From a checkpoint of a small mixture-of-experts model trained on Wikipedia: a sigmoid router, 839M tokens.
Below are experts of layer 2 (counted from 0) of a mixture-of-experts language model. Rows are named router (the router's row for the expert) and show model dimensions 128-255. Each number is 500 + 40 x the weight over its row's rms, rounded and kept within 0 to 999. Numbers have three digits each.
Before each expert's rows: a language model's description of what the expert responds to. This comes from a sample of Wikipedia text that the model never trained on.

# expert 15
Capitalized words inside titles of works, awards and names, e.g. The in All About The Rock, Best, Love, Star, New.
router:493489410514402524464464526495494402501491451446514544417468473571475573486425525518463578547571474548507520538525451461496508554451517545554478519491423465412480577507496458487461557539473474539495468495481458455434496562558557516493436548537475552491465515472497411525491482527517517470531593540493558553471444570454557492523506523480501523517513492453556443487557423524517515460525

# expert 1
Verb-final pieces like -ed, -ated, -ized ending past participles after was, been, also, such as refused, published, chosen.
router:471449524510492479512466524516503497485486536528482494475534429502469547488465509463494529495454488523512422462467437486497488486526508541485503508502493535466424497496592553486462496493470520590509460499512479441442444503530462502499482494478447556483449520567509483586523438498566550455527536547482485533538460532447550443499503425422470529563534518523468568514501468509522592459497

# expert 52
Suffixes like -ity, -ness and -itted ending abstract nouns or verbs, plus pipes, numbers and "the" in stats or election tables.
router:415453469520469435438503492553452494552544546516466562452497443549445560493462532480426520538487465569484426504432456464516480504506434555547448537433445512476463426421477454459481508567478500513567502544511498566482437563514575525436429508479403582486430519500501486567524468467472517463487575550477502532458487546436549444529459490453493463489481538498510455514495478428543562487547

# expert 55
Periods ending sentences, also with closing quotes or brackets, and paragraph breaks afterward, like concerts. She or resistance. In.
router:438537509481480410495543479529525517519504545457464506533510533557496550545456495463474522605490483507425451564495528504452506514397488575530492524526517474498485444539521486479500473571491550476508502512463516482456514584511494500479548508518469531446464518572484447533458469448560542550511542584460522522520484599530457455482499518443440484471556571461500479525472517440487514432520

# expert 32
Function words starting a phrase or clause, mostly in, as, that, on, which, than; strongest for "serve as", "such as", "as well as".
router:437484494488419429456416463537484432518553539417491472432508476424512537520500496513399529514532425540495520548462435463539460515504505559452493547468441519460498438488459489514499502478461431515504459520474535542436507502435495508473483475539474472531492492531472506510528434471525559463530565564529542540460454527411507486501486538411532543411486470560463434497541533455522558486462

# expert 54
Prepositions after a verb or noun phrase, often passive or census wording, such as with, by, at, under, during.
router:404486462565442477501510505529511471567574521527456497495495495552487522508459546487464529538531457532538500486532475455484472540554504621488461556454417454428518482476473504539539502460484404473490461523525503513439505533501576470476460540494449520444418531539509516471507490523432609462571564511491485548479446512477503455562461490490483505489511525492502505500565488521496564422498

# expert 11
Pieces containing l, mostly a lone l mid-word, as in pol(l), two-(l)ane, Ang(lo); also scattered word endings like s, an.
router:452500441508481450477493502533443485519512562482441539479518462523458552497492549506445552554489467559481467534445483477494513521479492511549406506463438499433449480455524438465422482510510442498520490543499478552517502515539582545443447499535442528459400498520548506544531493467489511488498553537448524516486420535459538435518474504431525475497502472495486509504581528465528619464563

# expert 28
Opening parentheses and brackets before asides, ages or dates, plus question marks and ellipses in quotations, like (age 36), (2008−present), for?".
router:437485464524429431455509556491539528563557521513508465473521455492473512535472552521484544529467495530515459504467468539479467523544474579545456490536500511450512504464507520465508544531470485505611503576490509525508490498492449523408432449525462518468493532533434487566577490479511529488533532491488529538532464499455498487555473572492462424441578527491496468502557523486544592534588

# expert 4
Leading bytes of Chinese, Japanese, Cyrillic and Arabic characters, usually inside parentheses after names or titles, such as 英武威遠, バブル, Анаст.
router:460462418528435448465491491504508491533514506465456483478471492538442569436489554471444494511428461557519487514427511424464458503496478537551369525488446510468475437474546451477461507574489510498443497598476462482429441511533540505484493526475442531468476520511505464568533531466487535481481588550541572502469458507427514480492413486461474470515432556495509467498585516487509530507518

# expert 36
Country, region and nationality words in names and tables, such as United, States, World, British, European, Europe.
router:445483439526453460422514449512500490503532468492530471454460543600484536525488524492434559526512488492507483486404509455467447524427479514511491498495461583459469497528492472525502452509520412494476463569485505541479447480521575502438456503485458510465451518499457498547486528505475514507517519528504516546496475489536541427594494594404538493424489565474503441505523480489495515444554

# expert 61
No single pattern: the, a, digits, place names like California or England, and word endings like -known or -ested.
router:437434492541455434434520505565459499538550519546461544451516481517443576482469521488422502513479466585472457488419445464492484513506505539563460538446458505471450425470481471461471479488477484519503468537494476544503433544508581526436453515463416590504399555519512474569539445461477539461500568542489546536471419551411561452517461493456486462516477550492447459518533474438561532491533

# expert 57
Pipe and semicolon separators between cells inside data table rows, mostly between numbers in sports statistics or election results.
router:375496471531483453504471478601540530501605530498485490478520450501415515523515472490471578488419511555509477478492474471492518496491494531482439555427492509443497473516543516482508533593501442533542434527494406499491503483482489516413418553500462552526403513534515482503528500460581529527543535536544503547499478527411487418520495564456471470551526501526467479520530503497537601473509

# expert 56
Word-final suffixes such as plural s, -er, -ers, -ian, -ical, -ist, and ordinal endings like 1st, eighth.
router:480450486554443469450502475505438479525523501544473491376513471507385610491469589479449522502455522590481400466377508521489519501481506639608458561496513502464455460546541456483474499502512488457525502512513510503468474495492548516486415485515420553453423487433555478511508423469452477522456552547468502607490509607493498480497439521423487475494486544504454515488510474501501567456493

# expert 16
First word of a sentence or paragraph, mostly in biographies: pronouns and openers like He, She, It, The, In, before was or is.
router:453485492450494473533586518572489475475533538481473457508509506553456529495479558492379500516489482582510502555450500478495569502453489535549390522479413467444439536483541531559499482491514443448499515553490417528496474511443493512498493481517500524523453483478485482522528421441488480428545574590450559576513521584451511425516449484460488548440521546520515502502454512479516581458491

# expert 34
Closing parentheses and quotation marks after titles, years or glossed terms, such as (1992), "Tafel", "Are You Ready", Writer(s).
router:414472462512448484506501498512426419526470497491411486425500481550500566515469559494451528484489490548470438495473494530469507480545435543479490547486478503461530398527503461521493441524473407419513460577518455510430509492500532463441538547484451553535402507516455477489528459493500507561485575536503478577474496563479528514500511484480520456540526516473471458486525499470551526493550

# expert 22
Wikipedia heading markup and heading words such as ==, ===, Career, See also, Personal information, plus sentence-final periods before headings.
router:369491498504497469473553473534392492580521568525487521416462515479468510495488525441515481557521434640470462495493463498446412610444502538563483526405497543496455476531494457467517448475500521514501506510487481542541477505499515522454485462489471568463450490515506477538473485489586498498484548543520506532473470562492520429484403467463501525509482475443502455472466471511483559512482

# expert 45
Suffixes -ation, -ate, -ated, -ating and -ing ending words, e.g. Dates, licentiate, envisioning, tiebreaker, plus name pieces after capitals.
router:475455511536483444483512498494444449577526523543505554486517506425461513498420589482342462501488581553563463533460465451551461551467497525480508518460476453494451516535495515517494492519482479549513450475491529515421471498556557501370458523482447576477424491478485503509463496496589587513526466475486466512507494570403554472518469471472506516566514502525445426504570480500509500477484

# expert 8
Verbs is/was/are/were/been right after a subject, especially opening sentences under = Title = headings ("Alberta is"); also "=" and "(".
router:412528450495457425509558480525492485551560478459482428493514460510517506435499594465438584512458483558514521466446469563455532542472490547505398600492425498515470494511517494477522512536473385516439496484518414492549481495440453564520497506498470507469449531547487494547495453449529488514552543500511540543465501523478533468494443501487524491466461513527517490520527455519522483456517

# expert 19
Single capital letters opening a capitalized word, often after ==, |, or a comma in headings and tables: D-ental, L-ifeboat, B-odø.
router:442449495512503447539529524536494543526549511508398509488488463473455537486454534443449510571474478549505488474469461470500509555489501554567428573470408521477519418474460475456525439565450509516510486546502511512475510482443506547478447517534500573487397537521543476563547457416517531497572585543486521592494447522397545510507426474498466523520519556464436468530587471508464521478513

# expert 62
Starting stems or prefixes like re, con-vers, str, dr, pl, fin, mostly before -ation/-ed endings, plus year piece "201".
router:468421443509474481474551555528517501524557496528475482508524553541431504450475543479434542530476443626542474528413467503474495560460484530554535545439498477451433457536540484540467479508520532465443468515543479495490480540482558486413472505511517558478503503431512459562545454525543495477463604547528545515485485511483543438459414498503532511511471549493500546489514540448528514491517

# expert 14
Determiners and adjectives before nouns (his, their, most, many, several, total), plus nouns following them, such as people, children, society.
router:478480499544435507449444479550442508517491450522469499454460522584465565418504563521463538523454532504523501414407481445440502544513514515566440491502489439489520429547472447500497510506509480513522501519519475510525509527522542510482488553550494535451504533538470482540576481528524491447462497568472508528575499555428593464571457508506456492453499541473535550536487479459581550481509

# expert 7
Words for ends, sides and compass directions, plus pieces ending in -ended or -ending: north end, lower left, extends, depending.
router:485399491545426410485496479519487462521570475502522498480512385568505576417529443466466470478390489494518459525455519536455474482467493482482463554455511504456434471512554511518467519515510523485502445564502473515457494545507580476485454487492480491448443521470476518490442458485466593480518454503455504508506481486464500490539457451482543501570495503466484555491560453483509556440510

# expert 59
Word-final pieces, especially -ther in weather, feather, Father, otherwise, plus th, son, ester and digits after a decimal point.
router:443449477549456480490550519549477463580538525486468529455538486483430568483443531470391555515490492574463483478402469495494526495491559552549431520465482507485475467552517477466482492489505503483518465600545511528506429529465563566481449489499497535525445523472549455553517489458489516464504568536525546505493451582423540398529411470493451493525477535499503449511532455467495555486493

# expert 12
Nouns naming institutions, offices or roles after the or a, such as University, Party, office, League, team, area.
router:434405495517455405485455509578414435548540508540474511502495462536488569526494534461471502548560525501494502507442533457518441565520483538574503489484402482411443469527506515454496527492476503463472484549491528536480505536501506504456415462557442479462493526503546479554515407486440497561521492564510512563502461510451536470512473525484494482470491561436482494516477447488525505472531

# expert 50
Opening syllable of a common word after an article or possessive, like vol-unteer, col-, cul-tures, concer-ts, mus-eums, law-suits.
router:540487482477462456484403509544529513563554542519494440470448507552478500500477594510465575645528458538540510525486486401467443515511487560535476532556441430452447530516531479496453484529484461428478497547538476524511518509484580517456442560515451521439486505548488525490507417538516515427510481579496504485522483567528522429501447553493441484474460510501527539493454499408526565447555

# expert 60
Measurement units and census wording in demographic and statistics text, such as sq, km, mm, kg, households, Density.
router:461439426601412474409545469570578471528513486568518563471516503562385560457473479499435495517494479489499453528464531490488446558478501548568427571501484476458436475525481490444544462530459468481450529482471503399579506536511572498465421545480437531417466486505523484532483467462475554472470554501453510538476450546400569440540526489481552520456470497476465495510477519512519592504567

# expert 20
Commas and clause openers after a clause or date (which, where, when, although, It, he), plus table pipes and semicolons.
router:401522492476509384409470485553538483479542497495494521453531515459442526536484529506431561506500513529498442500501466442501487534493498506537445570390437517399394502467469440531515457522482424481500469583487493521478558514470511480429481501545469544547439511501478495466589499459529524414593564606515523581517475545496544419547475548433528490485493461469453433509547537499494514508470

# expert 10
Words in sports articles and tables about teams, games and drafts, such as football, coach, played, run, round, and city team names like Chicago.
router:428543517511449404494472536494499517516505565531450556447445517576454607431461511503438557489501443487498477515391473470513482494456488562581476490428469489465469470467524461484521563539524465424458483515499515492473546541514529461465488535509468538448476494538502477537530518512430512477515523498450520523453479540417449516596461519469513544423481571469478470461542400498561531549572

# expert 26
Final pieces ending words and foreign names, often in sports tables and lists, like Vasc-o, Andres-en, Quash-ie, Squad-ron.
router:495489448512441416479475486524472481485474437542453471450511449491473577461467522502380536568513479545523393494441490482502526513486506605615355572493409487484517449508515495525504539541508467555487486516498450474493507571532558497459406526507461488475485535485534513521559474487546470530495531521494481574533466580435452468584473451418518489532518508487491461503519490461507567469518

# expert 48
Given names and name starts in lists, tables and narrative, such as William, John, George, Mc, King.
router:492492474536474404418484456533419469527490495580459480439437542486473563456505532461469544536492490481454412565464475493454457504527520576569430511499447414428502464500478465505458483533507516529480536515464467506492514526476505523469461432524463485477482479555487448501541464450464531486501574538519465527524518577491487456514530422482458573579478533510481482527547506438540539415560

# expert 27
Lone capital letters in acronyms, codes and all-caps words, such as U in SCUTTLEBUTT, C in S.S.C., A in AVC.
router:415514482541499441509508480543475472519478515508436561453464509522407533426459512499477521562465471530500502497480452500517492521488498522488470512413454505406478489516527476466527517549466458565519431524493460475476447545541524538486517494541510550480501511525561419578569423475472534524577534511542508534485465575464514476500484525408455466514518513457465448498477492483530501529544

# expert 18
Word-internal pieces, often with z or il, inside longer words, such as synthes-iz-ers, sub-prefec-ture, dis-places, H-ospital.
router:413470431524441440434509480546443486553552536524457530471501466532431594492484496503463493565461430566498433509415489456530506504526497538545464528481453502481489425520532493458506488523487504532525447568538491521507442582524592538448455494539499584483413446503520482524525457453497532457514525522482538542440498537438555454519456485445499470476463511482500466544503435449547517514556

# expert 46
First piece of a verb after was, were or has, often passive participles, such as wa(ived), inv(ited), kil(led), ap(prenticed).
router:471503512481535551549518549529500468500525500517467490479571540483445526486432483506441573524507468471518471509479458464465474538540483512575499511491445482473409440477519566543521570528479479536489464527479445478522504451501546470457374584511448468514538543542429499495531440450520479493546527527507465528540507594425557484595451511459515548542505496512509509520494503501517564438516

# expert 53
Prepositions of source and location, mostly from, in, of, between, into, before the or years, as in isolated from the, stretch from.
router:454452448438474495472480487523525526584505541525481527519485434489472534428510549490435514542442427557505494449470495432527430469506495552457488519462501569428486528501451519446597421499482457460458483526509492509497477487578532501428484468512405493455429475467498465498486444431566516418506521504492520548463500577461476432548451458485493493488448545486421433471562418407484521456562

# expert 30
Abstract or suffixed nouns following the, usually before of, such as time in at the time of, same, rest, death, version.
router:430447416450496411452479448594420490496562488482524488405478514497445585451479460508396581543494484509523443496439507501502456521551505546502464516479430514491482509486474491513441495532484510578481457553484524517466469559504607503457376576515481552468513513498495532555532433496494491510460465533526507518535442526427563434475501505439478566516529517541456493471542530455497521460501

# expert 35
Compass letters and degree, minute and second signs in geographic coordinates, such as N, W, °, ′, ″; also lone capital letters and digits.
router:480464477514505403441468468551505478557559466493495534483502519485470543520432546505486527526462508548478447468437467510448455512473480572504486561466466501478460473484525484473448443495474528504517488524533467539461491537565533506412422501502416552546470511563536476499482453472461494498493612559454525518447461550454572470494461467457546428499514548519541465520490462442465543477539

# expert 17
Middle and final pieces of longer words and foreign place or person names, such as Z(den)ěk, Em(den), Volgo(grad), net(work), vis, stat.
router:450541467441468494460470496565485452495529555462415530511531472534459567511463504508430483544517473522527448512467545459496438485476471539515480538505515509475420403521461486412491528508410425532443494532539456432550514548477474497460483545568446477540490529479582453489577459444520459442536494548557522560528511497464515400505450464501519540507482545482528492474489552432516510459532

# expert 2
Middle pieces of longer words and names, often after a capital start, like Elec-tor-ate, Thessal-on-iki, All-ison, dis-continued.
router:495483546495431502445473529503508520505519514483472535525540506556469529451531536492423528565530479595496457535486498451513511525551469536561456563448438500503468479427455465499485518526487483532503479533524474561559482538507537536504499526489482518493467534482469465490544540472500546456491535568501485596547450564435556456543440481529518513429489567531424498484477482434497511505520

# expert 3
Word-final pieces and common function tokens like the, commas and table pipes, e.g. Kuloth-ung-a, pl-ain-tiff, honour-ably; no clear theme.
router:430422474539449405469514506548425490539548523530467555469519473525444565480471525485417549512486450576486408498428451464492471510518470515549475543440457504448473441497503459444498495559514461533464510544466486523498443548507570511431461523487405585476437550513504464556530459427480517444521576542484500539468486559415560434508425474434499440493483553502500463507518467435531544485549